config.toml
hidden_size = 512
n_experts = 32
experts_per_token = 4
moe_layers = [1, 2, 3, 4, 5, 6, 7, 8, 9, 10, 11, 12, 13]
routed_scale = 3.13
balance_loss = 0.00782
n_groups = 8
groups_per_token = 2
init_std_router = 0.0286
lr_router = 0.000325
vocab_size = 11909
norm = "rmsnorm"
beta2 = 0.98
batch_tokens = [32768, 65536, 98304]
max_seq_len = 768
Below are experts of layer 2 (counted from 0) of a mixture-of-experts language model. Rows are named router (the router's row for the expert), gate (a neuron's input weights, with its number), up (a neuron's input weights, with its number), down (a neuron's output weights, with its number) and show model dimensions 128-255. Each number is 500 + 25 x the weight over its row's rms, rounded and kept within 0 to 999. Numbers have three digits each.
After each expert's rows: a language model's description of what the expert responds to. This comes from a sample of Wikipedia text that the model never trained on.

# expert 27
router:507465473466553524495531511518494519533504511482560483497478498481544503487514519493542460522519545463499486477525516535494498502503537503495456498510447475499472496492530444515474534477493506470551482498534465512481472474491504502523523506487521489500529487478490491499475509490490473519470419494480512494445548545525515514460539498487479518491487494464470480481498492473539534475527
gate0:508502517547502481503491453501501433539507450543527503555470514531500504530498481490504489499492494461534523526525511514507506511488498543518551504531477466457480496501470505487506497521524493480546488456500501523506534465489469462524494499522495547541500507528514494506538537482499524489485508526494589537496471498500533511515489507507499472513514532512519552508525534509501492501507
up0:485493467493540502554520496478524501505493483500523508514506512472546526524503498486515510501478494510499501534513541505500504500505497503527492496477493526504529498522511501482471523530496514492491504451477503480562550504512469443524480444472482533501474510531498490597487498531497477478491474487512523530511485473473498474491477501502514482514501520512496501553498503523494501526468
down0:506517534530509485502516465514452521508501479541496472529509492487533501502543532520528533502517524534505482543506508510487492502483529487504454522468559505521499486524537484510474525480507507484488489504454458485502534511500484491506534460496500516491493498478506489486503487476491505485522512495472482554503495487453500510433458528520512490514508498469511502456494492497487533494477
Digits inside years and date ranges, month names, and Authority: labels in species entries, such as 1802–1880, May 2015.

# expert 13
router:517471502499503496550499490491519457505546495513493453553491452520470500480531529464519497500516497457524432543496487511492552549496527512500512462483464515488458467472486516505543518504499504487529546464485500485481519475509506510518500515487502525496505532464450503506478515448502501450557514502483480488565517507479516486512488481457505466482501497467559523483508494511492489516520
gate0:500526494420510536478466505535486492482510546509520518529505476510493469498517548507493479553543498468512499504498505551485484510534484496495487495525496517511474479481539513531549515512525528503495498532511530530435499503524496539464511475475497509516501485506562500460547492480478483515473476443488504469504496511483527527485534549500486489501517535491520503522510458459483446493502
up0:465511481501499501483523489514511500509502484466528479445474477509488515475520481512415433481471496491538494500492527522536503508493486493500489495489506499509478479435494453524523500457498498524514524511508511520506484509494470497508473503501472511519503511491491514515478466493488516525528476464505529509519467500486499489497496489472492492499521501518522534501514490494519508478550
down0:489492491517497545503486492531535483534491514535494451497491493509446482489503500515480482493496538524495498490524520496471480527523514442519504505491452522534533501463504495557491507513510531500472498522481518498524498475503499541518490517487486548519477489504495483492493510498514544493486513510520526510499529477524497515514460497561537462469544493453500460511506482477468461490472
Opening parentheses and quotation marks, often fused with the next character as in (C, (19, (f, plus formula and table starts.

# expert 22
router:488467555516504497524489526459519515545461492510502491460501535502501509477497524499500528506482473494465523444464466543447491457538521523483452509504475478510467514486504435471519510455532511496485468469514505456489481490527466515503500513466454499505508481533495486487517536437509525490502499469544463498498476537472517541474525458502451484507493487528498454488476495468532522514514
gate0:519516498456496475503494496539494462495479538497468505504501512546513507477484500557488495540518484503508533519502491436501468498503519492453492475508467513479529506507500470527492494494505451494444480540514489479497483565474484502495535493506524526461484500522492471503500457503566533522420471502476548493495502564534490506502499500500506549491470481501521529488501534521537483524536
up0:480507500511514450508514497497494489529509484537493535512503490514503541458483480495467469454531497515520503495519489548481505499525489491530490532502485542491524525529499512518490485482531442546477495501527461514503494463470504479495500506509503491474502502534497476565522515490507469505469521527466512464496452472477498494511532500489503501498453521544497456492504530448565498502494
down0:494494495473493528478541517504496453537506498450493563542498534494509512505472521526557478503512495516559519488468500478497491500507483472493561478525488519543558482525472431496505519509511505501484496527521486532512499490494489487476527491481542464549512464544492506511455499550502519486483503531495469495493534512495562522502506478517517533491441480504501477497507490518496443468504
Year tokens after in or on, decades like 1980s, and heading words such as See also and World War.

# expert 12
router:527516497506489525486493526457535515528497494486480470482551570472474480504505503503522483482494506505503514472438507511477483516515534514537526523477485527526530520484534500472515509493522509480512467528504501474514471489492471512484450504521500505509521480517531507492513515469495531494507434475508482462469483546484535500508504503488491513488487491520531516485492532479488570484517
gate0:526536585492488506498495447476452520529486499515525509524504475457477525502482533481544493495500499505518524501469471505519504498487478471484531516549494507467493500499529498498482505503475447549503529493493490536488478499496472513508507482502443504492496527498532508497499501516470467491495500502493554490464477487495533475499473495487441472507492478526524498507494530464504502510513
up0:486443495475518512531520512511497498486502542495483504472485551497545490499500466482502457515482500486465522500528580464515478484484496504518471507493491485539496508500495527487456497470479477465456477507500492486533504550494501465471506464504501512559480467489500508525487499518500537505473508539516534500570498488555473509485493495519539499511478490514507461456500505524556495482466
down0:496495497523503489471507490541484503515490500456477543485509492521506522468486405522497549526554480488523462569467463523505552475501511503467531493486506490459475511476491496525540498520505517471501508530515495517478491503500475489487528490474496499505521467496465519486502522462497550520526490500559494489483500493473505505490500487483497483485524499539521491481535505503506522511509
Articles and possessives such as the, The, a, his, their, its, and capitalized pronouns or words opening a new sentence.

# expert 20
router:537457479490542474487490486515490525497465461546502523499511502509502495495481494483496547522580489537515525500506514526473503471523534488470495535503497494508495523510517493476540536509530482495513459486491526493448489508472503500510513517489475517505515539490487486506522486482478519513517540483522482483509476497470518562514476520490515483487469486492539475523490473506483525511477
gate8:523469481505467505496489517507543498503454484487542492481519514510499500478520494502530479520503505469490512526517521519468498493495490472486506496617570517523537522491511500460537574513476477529498587500502495535501450462507518486556518488498534503491483475470529516483510555480516548500525533511504496524493513499462534513548508507524455473491472515528502531507478490487499537491504
up8:502501487544493487446462508466496473503501496483507499500502494463466527490515499497537522541528497509507475489480515454489507492504495490503487508456502508502505513511524488499498533474495475433451513492499503440504462525513490470515530499509519504494543529502477493520492484504521540555517547503553530508515493493601519500547470466538515506461507494503503491498485512528585488502534
down8:524500497515511478465549536488511476488492482455491482458510493495468529485513517474506551539539507505492409499495479500495482502495531514508467479485484493500468493448552511480500472495500489501519494531498526454475448491499508507497509478503500478493485490514492508508490549480500517519488538482518509493474512478474493504509478458505517478524453499494521493465501464500508497512502
Early pieces of capitalized words and acronyms, often after a single capital letter, such as A-cc-ess, E-v-ans, Mā-ori, and Labour, Great, Northern.

# expert 24
router:495508512488530518528523517491521514495518505524533509491501491512486486548515489517509496503524430509510487511528458515459523500488535548513553523454505488489502476507471523487533514476499469442490490466532487476490492469483510464505497493480505512499510534504497557505496496436481531468501522502439478473468476452525524490525488505454475527477453553534504455435505503469465497494473
gate0:535519519501474521509503500482499501498490531554519497461507471455498517527542501489480516514544482567502519495507541497505510494492518471514495483440585452500497532517523494495480506510472515482501545523535477507447473461524540519525506497491471489532488458511484489529547533500464478462491544498569495469524525497514502490528501530504528519462523497529497504517505509503500479521498
up0:491489480511515463527533503492459497510512531498483504507489499500510520511531499490471514480483515476504536499494535477469499484491512528526503490555534484518468488517441510530534500487499497521511454525466472520492497499496512496472491503500500509561498573513529537481507509552489480484503497498469509494488488504493488518505531489485469570511462532477500439504478496523467493469506
down0:535467488544487501509496541467500500531518478505485491526510529506543502506525496514505489493492532501510474489452511456530498485488518491505509440513486471485479504501455523523500532494532500500488501474508543530496552512493511471498494507476509518547517528542483530484548479510490501497480507511572505466566500505502507529537490501496511469505493477488511474495513530452506503496489
Inner pieces of words after a prefix or first letters, such as ec in Indecent, pt, ct, rep, plus number chunks like ,000 and million.

# expert 7
router:506517509524505475479475485530488477521491461505473520472476489527505505467466522448512499510553521478509482494510511490521518481521461482485485532426505522519505474498538518504561488485490502517497500478476463488519489507491502524472510490513485481451534507497463473551523501487482526524509487536535480498495497506501544494441500542547478517526528465497498506514496469541491573454499
gate0:503517483499517541470470511493545500537514484497505496466472512494508469514475495504466466487500474507518488486540472543491463506489505459516521496499498507507505533515505523494500528530489517511463458467464497522476424456542429502520525549535525465484502507427505504492503468510502500532499449505519498513483511509500501528564557476512503572540510525531508505523507493497464498539461
up0:483515529503531500504513531505500488498470530471527525567497535475480478532492457522497483557517489480545508507483448511479534493474517500520496501508499500481441473504479506467477487502498480543541496548503481492491488454517468502481458526498519491519545490481477504502538490455500449521463520501522507499502507476528505473501536513492493527488510488487506531508439515460527507510513
down0:498489502499503498572516480486525517499482499506508511508515499493467466440502533485532498493532461500490474491550497456482499505466476520502546449512475449506490466506548522493483499499523481533509501507495545520499501458520508490508493511508516529489493536487539482549507476544464512508501511511455518507488507480489522492512520478469497472552490492494497522533533487462493497506508
Single-letter word starts, often capitals after the, of, a, as in M, K, h(urdles), c(oupled), Cr(ashed).

# expert 28
router:571536527540504525483520497488480489489479482479476510533540482547488510522516533486516489554523455485499486513506517526468502527558469515458516519509514511486510499499488486492571482481468470492466498502484512537509529492487513485499468451490545494484532567469493543525478464502480501472526484522485443488546542468489486510546452545481497498527486509544486533495518525486476508473516
gate0:506489493545494487514527507501452502505569475502499478512525505507511500466490526508478459457523496517505501497519506511501503520487504494490542519462488524532527518515505517503466489480502486467504488500506500499497497566507477463547537527495523533545504542507495514472538498483489489566521515498535549488409528500498482462510504511504484502548486538501519499498489511512480481482487
up0:465483482451518525477509469479509491493464523521557507484499523552477514498493502510508497530467526504484511510457498529535528465457496491464499522453500500502456507490502539460534500525446511497524549508464501472520489458500509520507489482508558465500495511478501494506499507501509494516529489542428499508511478547533482502482515532502529522486479535514541496522483481522536524545470
down0:464490493461500519492495488498482493535504557499500543513510530528468516510468476497532501533506501523528478524453498493482540432476500556504493441503530494505511497479467496467512468509409484498490522475495499534517480486484514519493501500460503485516481508507536516496461511521495529506512526541486476490519470494490509486502501470499529522496463455500448492501491506503512517503534
Inner word pieces after a prefix or hyphen, as in beat-d-r-iven, unrest-ra-ined, census-d-esignated, followed by ing or ed.

# expert 30
router:545510529491555494465502500480534510529493482506472478516515507501483483497478522472512496476512472476516473475493494527480518503485530507457548498511509509468509474510512476492497511486491524487531483493492482506506532500469516531488516480533525487478482522542550556540479471525499546472547540506470473503530504489552518479523491495537498543477499507557474501520492561491432523488544
gate8:466462575495536498483530523460514499443532507501475495468500499554537505505585483514458494521516500515528506487474526517525520501490501458488510528479478499500528514502491478503505509492518491497547474492559524516463522502530526490536503519498497488479507479502480492509500461475488496508490495490439490503490520531499452452499468497506474500464468507509545520445481530493502466540519
up8:522490533518479528488505524525503495472465541506502517509514517489536499503491466498513505537469470508486510538534480447529531521515534496513510504501515489439502539465467505467509505494493448471502499499517485512468525526475475487483460468489476471499500513508502500489479474522550498519525514500572545453503498491501523502476489499527493498503504499488481493477513519430501513462497
down8:481524535541520533472504506500474502492490497497497520477512496487489529501518486486521510550517488546463476496544496510491499525497509500527495558466514504494500515512513500508485513512509434472473480460516462482445501465506473510503464484510487478480480492506501483523490581506511466526500502482497479484495473540521498527517505522538446496498535477485491501457504539507513519449501
Final suffix pieces of common words, such as plural s, ers, ing, ation, ment, ship, as in dancers, weapons, emperors.

# expert 8
router:464516487472477505511491506499454535513482512520480514509503514519462497498505478517527495445492500498500501464572443509542485489531484508526530477538500523495503451487528519489509503495507465510488477507488495528526515526560504495434515560507499464504493487496534474500497482509494503550456507504493475525481473496564455455467536488566523470495497524525504471516507481535496486502527
gate0:548482496451509475495496462528444518492472503505505483489503483477484517523528476479497501494527461532504479545504489516515463489502491590512513478493567508528535509496514473497504532464474503521468529505504539512485517498495492450530490516502504502499489516543498546492494484490480538455500536500507472526494486526495497495520484497493464497531503540528452521510491482540526546496512
up0:493449447502497487503516498461438499493491529501507514501484468507514497544489514495451494504513493507532520502515494488497540513493504538520481536443494498492488505495541513509462498493500557536498480535505581539492506561494517462522523514500495499470500510521532502504503527479463542529538504480518533492494504486494504479525465499511503545534546558519481508497501510492500532500498
down0:530500468503477498497569467535436520511500531506547443452504449482491483509498501464477560444559452506509501478444512555483478504491501530508515457502497538428572535496512493518467555455547529490481502502500533496474504470469505488556541484506498515465527520543518532509519503488544491483466539519524526529513467495500520487498510542483482480501505500514519483487543536513509521502498
Second or final parts of proper names, especially places and countries after New/South/United, such as Wales, York, States, and surname endings.